Weights of a small mixture-of-experts language model, trained from scratch on English Wikipedia.
Training: a variant of Muon for the experts, 696M tokens.
Below are experts of layer 4 (counted from 0) of a mixture-of-experts language model. Rows are named router (the router's row for the expert), gate (a neuron's input weights, with its number), up (a neuron's input weights, with its number), down (a neuron's output weights, with its number) and show model dimensions 0-191. Each number is 200 + 40 x the weight over its row's rms, rounded and kept within 0 to 999.
Before each expert's rows: a language model's description of what the expert responds to. This comes from a sample of Wikipedia text that the model never trained on.

# expert 23
It responds to: Syllable pieces like ri, ru, pp, tri, often word-initial, as in ri-ch, ri-sen, dro-pp-ed, at-tri-buted, inst-ru-mental.
router,200,175,183,205,202,234,216,226,252,137,232,188,146,232,239,154,162,85,181,204,269,201,192,200,128,164,254,97,192,163,196,200,210,219,113,249,153,184,187,174,191,194,141,199,192,132,248,206,150,286,171,152,202,159,179,181,187,132,278,218,200,178,182,246,213,164,240,139,143,199,190,240,234,135,170,247,128,187,164,242,167,232,198,239,205,255,183,163,234,185,194,219,180,164,175,244,182,255,208,203,247,197,216,188,153,185,127,176,203,234,221,201,226,210,288,128,218,260,208,204,210,180,237,250,197,173,198,158,233,268,219,233,207,153,225,204,239,271,244,219,169,82,243,180,190,183,205,214,254,157,170,209,148,238,296,194,238,147,271,190,239,240,207,108,219,251,225,134,230,167,136,165,231,226,228,175,228,166,207,240,233,149,257,235,182,217,198,213,195,233,164,203
gate1,201,166,212,230,203,219,222,184,117,192,232,186,195,273,232,163,173,158,165,258,127,199,206,220,189,149,173,148,160,231,239,166,209,210,195,215,140,234,193,225,181,157,176,229,303,147,168,163,146,165,269,253,234,143,219,138,200,155,189,296,212,234,167,196,197,135,177,145,195,171,227,131,157,100,226,215,173,213,177,207,200,213,202,168,239,223,194,165,258,243,176,206,169,158,195,199,176,170,224,124,221,271,186,210,204,235,208,132,212,151,216,238,213,208,193,188,186,226,233,266,151,137,123,261,163,178,223,224,190,209,148,207,188,203,233,248,169,169,237,217,157,301,215,191,255,204,213,275,243,231,230,279,116,208,201,222,215,172,271,174,187,264,251,168,192,152,230,162,210,185,291,154,217,220,192,156,199,224,211,277,141,215,144,198,254,238,301,231,236,202,205,231
up1,218,139,169,165,153,177,208,232,257,152,209,217,193,199,139,183,116,179,69,249,215,200,237,206,228,171,163,225,140,188,265,240,262,217,179,232,236,192,203,181,232,159,221,174,170,200,129,221,202,249,190,156,227,217,226,113,221,263,217,253,193,220,185,216,130,166,181,163,202,178,176,263,236,226,221,215,242,192,266,259,199,309,164,165,247,149,165,195,245,208,200,198,209,168,186,225,208,227,119,176,208,236,245,196,172,242,229,235,189,201,192,185,144,193,216,170,170,239,178,190,150,166,136,139,292,136,159,233,169,198,144,225,217,177,176,99,153,219,127,217,230,204,218,196,210,242,226,164,208,254,221,203,274,185,77,232,228,219,210,206,233,252,212,184,166,193,201,177,195,170,211,288,208,161,184,142,141,188,212,208,120,143,191,200,171,205,242,174,136,177,111,185
down1,183,230,157,179,190,210,166,184,182,125,190,137,174,209,142,198,197,253,137,143,195,264,244,232,277,156,249,225,180,249,224,215,203,188,104,189,144,261,120,170,201,240,212,256,206,216,211,202,142,176,153,183,216,174,204,83,181,156,243,168,125,187,242,187,195,220,168,185,116,195,132,245,160,116,266,154,167,182,232,190,203,127,173,201,207,223,231,175,198,145,265,185,237,127,226,192,253,189,180,225,185,252,172,202,215,231,189,276,199,218,201,177,183,187,190,126,227,244,194,268,218,270,186,190,139,220,231,282,242,163,181,229,176,237,227,86,243,226,189,178,177,130,208,146,209,230,265,251,248,156,245,205,232,249,195,227,255,189,216,151,179,227,213,208,199,265,193,242,188,213,258,322,196,181,197,234,206,174,238,164,204,203,220,233,239,175,192,212,218,226,189,195

# expert 34
It responds to: Word-initial capitalized pieces like O, As, Ar, De, Re, Per starting proper names after the, of, in, as in Asia, Orioles, Perth.
router,211,221,93,205,170,193,184,194,201,183,247,174,302,203,254,150,210,207,242,167,263,217,170,250,251,169,164,192,185,179,174,142,169,202,157,144,225,174,183,227,201,186,133,218,223,141,185,189,242,196,140,240,228,133,249,181,174,185,220,139,204,239,259,195,261,156,120,210,195,216,168,243,206,150,184,172,191,175,241,205,199,226,242,158,232,335,157,196,197,221,204,178,179,231,254,285,178,281,199,182,206,218,227,218,230,213,219,217,227,237,177,254,186,139,188,157,200,143,144,256,232,188,128,118,202,219,163,225,198,193,184,211,225,148,198,182,244,189,142,214,188,217,164,211,193,299,136,182,219,292,148,208,210,140,239,235,173,145,155,211,183,184,177,129,184,168,217,131,292,195,197,152,251,258,246,218,89,201,176,161,205,229,186,202,200,236,149,174,203,215,156,146
gate1,198,155,187,238,236,187,212,245,248,207,142,281,232,214,155,200,224,225,246,182,243,226,175,135,212,185,177,179,195,180,148,244,189,230,159,181,175,219,228,228,167,277,182,154,233,151,160,240,207,244,142,148,236,277,190,222,171,140,241,267,223,175,211,174,241,162,154,201,254,285,136,140,124,104,184,174,160,279,236,267,183,214,144,196,181,252,156,196,228,154,229,165,228,206,244,232,152,177,279,141,302,185,162,182,203,140,164,164,204,234,230,225,253,271,196,159,201,185,188,161,288,260,200,152,159,259,183,239,212,209,164,218,198,167,221,225,241,183,269,204,165,189,183,187,248,207,207,199,201,267,229,262,218,232,159,202,192,223,187,181,206,240,245,213,253,198,128,209,180,205,210,238,217,242,245,244,224,230,222,214,195,108,205,233,147,157,239,253,142,144,146,158
up1,163,207,191,188,163,230,170,290,179,147,252,224,209,213,174,196,237,245,175,78,244,171,198,243,209,83,229,193,164,279,154,231,181,180,228,190,196,157,159,234,244,175,273,237,159,202,204,134,223,235,167,212,208,137,180,220,263,241,264,218,207,257,134,164,198,208,215,153,150,232,224,183,175,285,212,255,184,219,181,144,134,245,215,152,216,174,289,134,216,252,235,218,134,214,277,234,185,169,191,215,277,240,228,228,168,178,235,247,225,238,182,255,230,195,188,132,119,197,199,214,210,207,171,180,180,221,164,193,180,161,197,187,211,191,232,189,176,222,216,217,204,222,144,177,163,162,161,150,208,189,155,240,127,152,268,235,259,229,223,173,199,207,167,191,125,161,221,152,224,205,180,135,240,271,168,233,216,219,218,237,192,123,178,155,188,200,198,240,97,191,212,131
down1,150,184,159,197,257,228,185,148,209,185,165,179,231,150,199,221,222,219,178,224,250,179,266,217,262,123,227,216,238,250,218,192,208,263,198,136,203,195,138,205,223,283,202,164,144,206,178,202,208,230,152,207,236,165,214,195,226,263,253,220,195,181,163,226,154,217,226,248,229,211,236,211,196,174,268,216,235,261,172,143,204,174,140,214,219,303,155,206,212,238,256,230,207,264,213,170,246,193,203,172,202,168,155,165,193,138,233,228,271,153,127,243,264,204,134,243,195,170,188,222,179,186,197,132,172,211,173,221,132,188,170,212,260,232,183,166,230,225,71,220,222,198,171,264,126,191,234,212,220,172,208,264,263,202,149,166,230,150,206,254,265,247,127,274,219,97,222,208,253,205,189,221,208,207,210,222,143,234,190,222,222,163,175,155,144,177,298,165,244,153,197,137

# expert 36
It responds to: First pieces of lowercase words after articles or verbs, such as c, de, ex, h, re, dis, e.g. climate, degree, campaigned, demonstrates.
router,214,254,126,266,230,183,170,214,249,194,149,181,116,204,149,197,259,139,151,183,192,231,119,205,265,180,212,212,249,177,232,204,209,183,94,142,228,152,182,123,234,228,231,248,224,140,194,180,138,180,221,142,228,191,234,212,175,185,180,239,225,203,98,226,226,174,217,190,240,121,191,180,230,237,198,139,178,216,221,201,120,274,253,177,197,171,186,153,228,244,278,210,249,210,199,194,202,292,146,199,210,183,162,203,231,248,194,239,177,204,153,247,197,236,218,171,171,253,241,161,202,123,190,258,146,162,215,181,193,152,152,221,179,231,233,212,196,130,137,173,212,192,167,181,296,157,170,176,284,165,203,186,232,175,193,216,223,202,130,130,188,177,167,202,213,259,231,161,242,179,197,186,265,158,167,182,245,152,152,228,191,179,185,236,165,177,163,221,185,211,96,260
gate1,207,233,197,263,181,180,240,203,287,131,263,206,195,204,187,246,195,192,219,170,244,162,197,284,215,222,229,209,314,186,182,241,194,242,177,102,241,189,138,270,194,251,194,221,235,218,143,187,194,182,182,209,238,291,197,173,151,170,274,199,187,233,175,154,151,203,198,165,275,247,178,200,157,207,194,196,244,231,198,160,193,227,245,135,137,274,273,232,158,233,127,189,255,176,167,164,220,210,291,224,265,191,126,230,178,170,114,142,200,225,223,211,180,229,190,234,104,252,162,230,230,199,225,276,170,226,227,221,230,191,229,192,203,232,169,222,188,150,198,229,233,229,195,203,228,200,176,241,176,169,230,158,219,191,173,202,234,158,252,158,179,180,201,154,202,195,140,280,238,209,221,163,251,175,225,259,242,205,181,300,189,252,238,250,210,234,178,269,167,143,169,161
up1,166,212,187,231,174,230,171,186,242,152,218,171,152,191,243,237,171,184,159,176,137,137,249,215,188,163,200,175,233,153,198,222,232,185,167,216,194,194,172,184,128,185,202,204,182,167,192,175,170,218,145,160,208,252,249,255,305,175,175,216,150,202,138,221,262,214,243,183,229,202,191,230,166,172,188,223,168,173,179,198,289,234,197,263,227,203,214,210,186,313,283,206,260,252,242,195,238,172,283,198,184,189,275,100,221,263,142,185,239,145,201,172,188,180,202,247,172,147,129,236,177,176,191,221,155,219,286,197,170,224,154,251,237,268,144,240,146,239,233,198,151,210,188,253,255,199,252,118,208,256,215,183,143,211,192,173,207,305,199,216,202,152,275,242,192,193,194,178,209,130,222,213,180,108,181,193,123,148,262,258,175,212,183,223,201,180,167,218,216,155,211,153
down1,140,168,204,130,159,191,206,237,174,185,202,245,187,193,141,232,188,204,183,264,195,161,221,215,323,171,179,193,176,255,181,208,195,167,202,224,132,220,180,171,321,275,240,252,189,136,121,173,150,229,182,192,198,190,237,208,244,235,166,173,231,156,264,179,213,201,142,208,164,143,205,122,184,161,259,190,160,177,178,228,226,246,198,234,184,175,190,173,152,186,249,213,247,258,215,183,149,163,269,242,221,167,170,169,241,194,269,209,163,266,225,124,204,216,175,183,269,238,182,256,197,203,131,236,152,156,248,198,174,205,213,228,160,209,189,209,211,154,202,167,210,166,164,203,194,179,276,125,198,184,164,222,161,147,275,180,187,225,191,236,252,128,164,290,195,205,227,262,231,195,147,184,187,167,89,128,179,152,158,207,237,186,195,186,132,283,185,160,233,207,176,209

# expert 63
It responds to: The preposition of after nouns in names and phrases (Register of, lack of, part of), plus that, from, for, percent signs.
router,128,196,162,141,159,190,222,229,152,226,122,210,163,226,125,209,156,163,152,153,199,226,137,150,188,184,201,167,175,159,193,239,199,224,196,163,256,177,274,234,268,231,198,259,140,271,212,152,257,114,144,176,199,123,261,198,192,194,147,226,168,151,223,255,214,92,232,169,220,171,207,266,218,202,267,132,226,151,230,247,236,219,191,167,193,140,249,172,185,207,187,209,129,180,150,302,218,193,213,246,143,142,174,209,268,243,228,165,228,202,251,229,243,175,96,178,157,192,187,257,254,204,177,156,194,187,231,232,244,115,174,162,224,185,201,228,214,149,208,139,162,190,142,256,226,160,215,257,213,206,206,183,179,199,187,200,185,179,212,232,229,222,202,233,200,176,166,190,180,201,138,191,219,205,174,204,281,175,182,133,222,219,137,175,234,129,197,228,180,221,255,255
gate1,143,196,151,170,205,268,167,193,168,97,230,202,145,148,174,165,254,219,237,191,211,230,186,218,206,230,229,204,227,193,168,182,216,179,264,190,221,187,163,262,146,160,172,250,197,195,163,148,208,133,233,270,135,173,168,200,246,254,192,180,261,202,197,216,188,139,227,227,176,257,237,227,272,150,270,226,276,285,187,143,214,183,197,191,161,211,192,219,244,263,175,225,193,141,235,217,234,246,189,184,193,171,182,164,197,172,187,206,175,193,146,175,253,169,226,120,238,149,154,244,239,109,152,189,184,244,283,241,165,179,267,210,261,269,258,233,176,221,269,114,265,269,150,196,217,127,150,285,266,184,193,195,178,205,216,206,147,187,196,230,243,193,196,194,253,222,184,221,200,250,245,200,199,241,185,171,176,199,108,198,214,223,106,180,267,201,189,215,216,226,201,206
up1,137,181,225,129,164,223,227,194,113,221,265,156,233,117,144,249,151,209,181,231,218,188,199,164,137,149,231,248,170,158,120,223,207,213,242,206,281,234,246,227,192,181,229,215,163,199,184,166,210,139,167,115,223,176,222,222,208,124,186,183,186,169,158,248,188,177,189,182,231,205,188,235,225,136,206,248,184,209,125,238,193,166,168,245,220,233,174,214,213,214,251,261,180,129,194,195,174,229,202,177,100,247,191,136,183,172,165,234,316,219,205,195,254,192,206,242,257,146,172,245,279,132,210,262,220,182,199,140,106,242,155,187,162,244,172,195,178,222,232,137,203,158,201,182,190,217,175,259,236,183,205,256,159,183,196,145,244,185,260,140,201,203,178,163,190,160,222,233,197,236,218,218,254,187,201,170,168,181,197,228,301,258,250,171,216,254,139,272,165,205,223,232
down1,259,217,268,238,165,196,200,201,198,119,226,178,231,128,170,197,220,213,180,291,160,208,219,181,231,216,182,164,207,240,160,259,235,253,147,273,203,177,197,217,123,208,248,120,212,190,186,266,229,208,283,225,182,212,152,220,192,233,133,180,188,210,258,188,215,213,198,105,185,208,181,239,214,198,221,213,268,138,220,212,217,172,130,173,184,236,165,146,227,224,230,263,173,155,172,203,125,164,156,211,134,210,191,211,159,149,265,172,262,209,118,326,206,214,148,186,222,200,205,167,201,229,175,194,172,131,227,211,234,207,184,174,236,221,230,193,173,220,176,229,181,266,230,168,130,166,199,206,147,229,172,198,161,202,183,169,205,238,257,196,172,172,197,167,261,148,192,243,198,200,180,149,357,227,177,193,230,125,256,168,214,215,246,121,184,173,126,179,178,158,199,214